Experts of a small language model: 6 picks a token.
Below are experts of layer 3 (counted from 0) of a mixture-of-experts language model. Rows are named router (the router's row for the expert), up (a neuron's input weights, with its number) and show model dimensions 0-127. Each number is 50 + 15 x the weight over its row's rms, rounded and kept within 0 to 99.
After each expert's rows: "mostly gets" lists some tokens that are sent to it at least half of the time. This comes from a sample of Wikipedia text that the model never trained on.

# expert 34
router:36 41 53 29 24 25 32 30 64 41 89 72 46 45 63 73 56 78 60 71 33 59 58 46 42 35 54 58 56 63 51 45 46 40 47 37 40 42 61 50 53 43 38 41 62 61 55 54 48 31 66 54 48 41 68 48 22 56 55 58 43 18 64 35 67 51 68 51 47 92 73 45 47 48 66 31 82 43 66 44 44 58 39 58 42 69 71 43 49 44 39 53 53 57 20 36 92 80 62 23 23 66 47 45 65 55 67 70 47 58 65 53 41 24 48 42 29 50 35 44 51 49 31 25 54 61 55 43
up0:38 57 39 34 47 53 56 36 57 50 58 44 43 48 35 60 58 59 53 56 60 36 75 25 60 68 31 41 31 73 50 62 38 50 59 33 50 55 35 76 34 53 63 64 59 54 31 29 44 47 36 29 44 53 89 35 28 32 55 37 47 41 58 12 84 75 70 45 45 57 65 59 71 50 26 57 33 47 39 55 45 53 27 32 41 56 57 51 56 56 40 66 85 31 44 73 60 68 54 27 77 59 30 72 33 43 66 27 54 31 47 25 55 85 51 49 37 51 32 41 57 50 41 32 37 73 50 65
mostly gets: " G", " B", " H", " M", " C", " A"

# expert 11
router:44 46 64 35 65 37 49 78 36 36 40 37 45 57 45 45 39 53 70 58 45 37 44 25 77 36 63 58 51 64 40 47 40 56 45 56 16 28 42 48 50 52 54 44 41 46 41 66 26 40 22 34 58 61 44 77 66 55 70 61 51 65 76 75 21 49 53 44 53 54 11 81 49 48 29 19 52 50 51 44 56 34 44 39 58 47 59 67 46 50 50 65 63 26 72 35 77 41 48 60 42 61 49 45 66 39 79 47 69 52 61 12 53 52 49 59 71 64 58 57 68 64 44 62 37 15 83 33
up0:29 78 59 66 54 50 51 62 75 50 59 48 56 56 74 73 76 27 64 59 59 35 49 56 71 42 36 29 31 51 60 39 55 18 77 49 39 38 59 46 74 57 73 38 51 41 57 79 63 34 75 45 26 42 35 38 35 70 65 47 47 62 57 43 52 37 53 67 46 65 29 29 61 45 43 17 35 21 51 50 36 46 57 65 42 66 24 74 23 33 56 35 52 49 36 50 56 49 44 43 55 42 38 27 58 23 73 56 44 27 65 48 82 26 62 45 42 34 60 60 31 51 59 33 58 42 67 44
mostly gets: "ward", "ain", "ame", "ince", "ear", "oin"

# expert 2
router:53 45 55 23 45 32 45 65 70 40 70 44 29 60 52 41 38 63 44 38 70 32 38 30 58 31 45 66 48 63 28 54 27 41 63 23 48 60 62 78 56 54 38 34 50 48 50 50 31 28 42 51 50 45 61 45 31 12 43 62 33 35 68 64 56 61 85 51 39 45 55 34 68 41 60 36 36 07 69 57 44 35 52 58 39 98 59 67 46 60 59 56 57 49 13 55 64 69 63 41 41 61 44 48 64 35 57 47 77 38 56 52 37 34 62 55 48 50 35 68 63 29 28 36 66 70 68 64
up0:67 37 51 41 64 21 45 79 48 37 64 46 66 39 47 61 48 62 70 71 50 43 44 68 61 48 39 50 46 56 21 69 41 61 49 41 42 73 64 34 48 34 49 41 36 64 60 76 48 22 40 61 79 58 47 64 62 59 58 28 46 62 35 59 57 78 37 45 29 30 44 28 48 44 44 36 73 43 50 63 30 53 48 55 38 36 63 48 61 51 49 48 69 23 49 50 11 70 59 47 53 62 53 48 94 44 37 56 52 36 00 68 54 34 60 66 41 74 36 46 64 31 43 53 45 84 56 45
mostly gets: " ", " K", " C", " V", " Ch", " T"

# expert 10
router:43 42 48 31 51 43 33 49 44 50 42 51 40 47 77 44 23 61 58 34 35 32 38 63 52 42 49 66 43 50 54 36 51 33 69 19 29 55 65 79 44 56 46 41 56 23 58 51 08 41 32 66 43 45 67 46 62 22 52 76 39 71 91 66 55 39 73 55 20 67 48 23 47 29 74 53 52 44 63 52 61 40 63 47 59 42 45 51 28 57 63 59 62 54 53 91 99 48 48 61 52 42 53 45 49 41 40 75 67 54 46 50 48 52 45 49 50 64 58 46 85 34 51 44 49 72 37 50
up0:48 73 63 68 37 57 47 40 59 45 62 38 43 48 50 52 48 53 44 36 40 31 63 39 42 62 35 99 31 37 40 27 80 67 30 23 37 45 16 53 55 51 62 24 53 84 53 51 58 43 26 52 54 50 71 41 66 53 72 57 38 54 43 49 66 47 18 35 36 67 73 75 60 52 74 55 36 78 41 35 55 50 68 33 46 39 56 46 37 49 51 88 70 54 56 62 28 40 45 49 41 61 55 61 47 54 85 70 54 45 46 68 50 39 52 84 40 41 44 44 46 59 63 34 53 41 58 46
mostly gets: "2", "8", "7", "5", "0", "3"

# expert 29
router:39 43 45 19 45 45 62 56 70 46 67 27 41 50 48 43 40 61 27 43 67 37 38 44 60 44 41 69 54 69 24 51 26 39 73 26 57 62 58 73 74 64 44 23 47 42 48 37 20 46 49 48 54 48 57 47 44 37 56 48 32 42 52 65 62 66 78 46 39 55 57 45 62 44 67 46 60 04 57 57 54 47 48 47 44 90 63 55 36 65 58 42 55 53 02 45 76 66 67 48 25 52 48 60 65 24 70 44 62 47 68 59 31 40 55 62 61 64 46 60 65 45 24 32 67 76 58 76
up0:45 71 55 51 50 76 15 65 50 49 69 61 40 68 82 33 34 77 18 69 70 53 47 64 42 52 37 60 48 70 30 46 47 51 68 52 66 70 50 79 54 22 47 61 75 59 33 33 58 46 30 59 36 28 64 66 34 31 48 47 61 52 45 65 23 38 52 61 42 75 51 28 43 36 64 76 39 39 49 61 58 30 48 57 54 63 61 57 28 56 40 39 67 36 43 27 79 73 52 51 44 22 69 49 60 47 23 34 55 54 40 59 37 32 58 64 72 43 40 47 26 45 28 44 44 61 59 46
mostly gets: " r", " l", " ne", " w", " de", " d"

# expert 3
router:40 54 59 51 49 27 71 47 50 40 80 28 46 56 49 91 38 44 51 40 46 49 28 50 62 68 60 52 49 69 57 52 42 13 60 48 31 49 61 42 48 87 65 50 56 15 28 52 28 51 30 46 47 19 61 62 52 57 50 61 59 60 62 39 56 48 37 61 51 36 54 64 80 52 55 17 43 19 49 56 72 39 24 29 71 50 34 71 43 64 53 63 40 42 55 47 54 37 72 41 49 69 24 66 61 54 56 32 69 45 64 44 46 29 45 40 73 79 36 70 52 40 26 53 49 30 40 33
up17:59 47 41 44 57 50 18 61 44 45 54 55 38 67 38 50 78 44 58 48 22 35 43 34 51 30 50 39 57 74 69 00 48 52 58 48 65 69 45 73 24 10 45 61 45 50 41 59 35 53 41 57 63 32 36 71 35 58 87 55 67 59 47 62 53 35 46 40 38 54 63 52 73 40 61 58 63 54 51 26 55 62 68 41 58 11 31 68 67 60 70 68 62 38 51 46 38 50 52 43 41 78 66 56 64 21 48 57 47 58 35 65 60 47 65 46 77 52 15 35 54 63 32 46 46 49 62 62
mostly gets: "ington", "ick", "ob", "aj", "van", "son"

# expert 21
router:80 51 42 32 31 48 73 55 51 44 42 49 46 51 42 59 35 43 14 63 74 33 34 45 51 56 80 53 52 47 44 42 31 65 51 49 71 65 24 51 51 51 52 09 21 74 55 50 45 36 37 44 48 54 46 40 53 42 48 55 47 34 45 69 23 58 64 34 50 56 29 52 51 44 44 61 48 09 62 26 29 67 70 66 26 57 52 56 59 54 52 52 67 63 20 62 52 55 57 58 42 18 47 76 47 28 49 49 39 40 62 54 53 64 82 61 35 62 53 72 74 31 42 41 74 81 40 71
up0:64 35 39 56 33 56 54 55 83 43 38 77 62 58 47 38 42 31 72 59 47 41 46 42 39 67 54 54 34 47 50 39 56 04 23 38 55 45 40 38 49 67 63 43 59 80 31 29 42 56 30 56 63 45 49 61 75 85 41 55 42 61 75 57 28 52 81 34 40 53 31 46 68 58 49 45 61 49 52 35 58 58 38 42 59 50 65 48 29 47 41 50 62 55 17 78 82 79 42 70 30 51 50 67 40 46 48 20 32 60 54 37 54 23 43 62 16 39 55 50 64 53 52 37 67 69 46 39
mostly gets: " f", " m", " b", " h", " t", " p"

# expert 13
router:36 19 55 21 35 41 40 69 57 46 71 59 58 45 75 48 50 60 31 48 63 34 30 24 50 52 38 45 74 38 59 47 52 39 82 66 62 53 32 67 48 33 51 36 47 58 60 33 75 38 49 59 49 46 64 45 37 76 64 67 39 65 49 45 57 52 51 39 19 47 17 26 35 48 49 30 63 29 66 48 57 59 88 66 42 46 41 60 53 73 58 27 57 35 14 71 56 58 47 37 40 47 58 54 72 51 73 57 55 36 50 38 53 49 63 47 56 68 23 37 35 47 42 33 34 63 82 80
up0:59 22 73 64 57 44 43 65 91 68 88 37 69 42 45 63 28 59 31 31 62 44 38 38 33 38 28 45 61 87 56 43 37 51 32 71 47 39 47 45 65 34 61 50 59 52 35 31 51 40 63 54 34 48 25 41 48 85 73 50 63 64 11 45 22 55 57 40 49 39 35 54 50 33 37 45 49 42 48 54 35 46 38 35 42 49 57 43 44 70 51 31 58 49 30 55 62 45 56 45 52 62 70 47 64 46 59 42 33 34 55 68 33 53 87 42 43 63 45 60 45 37 30 55 08 45 47 72
mostly gets: " first", "ction", " film", " other", " this", " one"

# expert 4
router:63 32 50 32 57 55 26 51 50 46 59 38 43 62 99 17 51 50 58 49 52 44 62 44 50 57 30 53 56 48 30 42 36 25 65 17 14 45 60 76 52 50 17 43 61 36 16 44 44 40 73 44 34 33 53 49 26 21 80 39 59 65 56 48 59 47 41 53 49 44 55 44 77 43 52 37 34 60 50 46 38 49 26 83 43 70 64 70 45 61 62 47 59 34 54 34 69 31 38 59 32 44 58 56 60 42 74 55 65 62 67 62 47 63 46 65 25 75 32 47 48 58 56 49 62 41 66 74
up0:68 62 59 31 82 73 46 55 43 68 59 69 52 77 77 53 49 56 45 46 34 59 44 22 37 47 64 63 42 13 56 26 69 54 38 71 52 58 65 59 43 45 33 71 47 39 61 51 40 33 55 29 40 12 48 52 63 45 86 37 15 55 35 29 40 47 16 78 49 82 63 56 60 34 42 37 54 31 77 57 71 53 58 46 59 51 40 46 38 34 66 62 59 57 59 59 32 54 41 66 45 52 33 64 43 39 72 27 37 50 50 43 60 66 43 43 45 69 47 55 57 45 30 50 59 42 77 56
mostly gets: "|", "%", "=", "|---|---|---|---", " April", " September"

# expert 8
router:40 34 46 23 40 51 57 74 57 42 60 28 46 57 60 44 55 56 33 35 54 38 24 46 45 38 46 58 47 62 29 56 27 48 84 16 59 61 55 93 64 65 38 24 39 42 48 39 22 36 54 42 53 43 57 48 51 24 29 46 36 45 47 64 36 50 81 48 34 60 44 51 60 43 64 55 42 11 60 48 39 42 65 63 45 78 66 59 38 62 57 58 64 50 02 45 71 49 61 40 33 38 35 61 69 25 78 37 63 50 65 50 33 34 55 53 58 41 46 59 54 44 34 38 64 64 43 80
up0:64 37 41 56 67 52 68 52 53 54 40 23 89 58 40 67 53 27 72 91 47 43 56 64 34 79 62 60 81 43 62 37 24 41 78 53 71 57 45 47 38 37 45 31 47 64 76 45 57 36 29 52 63 34 44 66 39 54 67 71 42 60 73 44 29 22 41 62 49 71 48 43 62 35 58 45 51 60 46 42 34 51 48 55 49 14 40 48 49 56 72 55 44 32 51 47 70 48 60 35 46 38 45 54 43 23 62 14 31 53 45 42 23 52 68 73 64 36 41 36 68 30 54 45 45 64 64 63
mostly gets: " se", " w", " not", " t", " def", " sh"

# expert 37
router:39 25 53 32 44 29 41 35 59 47 98 55 43 60 46 82 45 63 73 74 51 42 42 35 44 36 62 42 67 67 34 56 50 44 40 41 47 28 53 41 54 46 58 53 61 66 39 56 43 37 44 43 64 43 36 52 14 44 86 47 38 28 67 62 51 50 48 55 53 67 74 41 73 38 71 25 56 33 64 49 44 61 23 35 54 55 78 59 50 57 44 78 47 65 21 37 87 85 47 23 46 56 42 51 52 63 61 54 63 40 61 55 51 09 43 53 35 53 46 47 56 49 48 42 60 64 52 24
up0:32 28 81 48 49 41 56 46 46 45 38 48 61 45 30 44 58 41 68 52 42 63 50 63 42 50 65 79 56 39 61 53 69 18 67 56 59 23 43 63 54 59 63 47 33 64 29 50 52 24 63 42 20 52 20 30 58 40 42 36 38 74 55 28 33 39 65 41 41 65 41 59 47 66 66 74 74 52 33 39 78 55 38 21 38 76 72 64 54 50 49 59 53 33 33 51 67 68 23 34 33 52 33 58 41 79 64 46 41 53 83 31 58 57 39 66 40 29 60 81 35 49 52 65 55 67 56 40
mostly gets: " G", " B", " H", " M", " C", " A"

# expert 1
router:36 35 52 08 41 40 36 41 45 42 99 70 35 49 40 58 39 64 55 77 67 30 49 28 38 49 52 45 55 60 49 41 53 03 36 75 44 63 62 60 76 44 60 54 61 61 47 41 72 37 46 58 47 35 43 29 31 65 55 49 31 55 52 32 39 51 48 39 52 54 56 35 71 47 73 32 55 26 61 41 65 55 46 36 55 40 54 51 45 59 56 41 52 56 19 55 75 76 69 28 53 56 40 53 69 56 74 50 57 36 57 51 47 14 45 38 35 50 53 64 38 51 15 45 64 66 56 71
up0:31 18 55 20 22 26 75 34 56 62 45 27 23 34 56 57 49 43 24 33 77 49 55 26 24 28 47 48 55 67 63 66 54 68 52 63 63 44 47 52 59 63 36 24 39 52 67 50 56 14 56 29 43 63 67 22 52 55 68 73 50 42 30 31 34 38 79 46 42 67 47 63 60 35 54 63 62 68 58 45 72 51 74 07 70 38 58 67 48 47 41 49 40 53 33 55 59 64 39 49 57 52 56 58 72 64 39 59 59 61 40 40 60 56 58 57 65 70 42 69 41 59 40 58 41 38 44 69
mostly gets: " G", " M", " J", " U", " V", " H"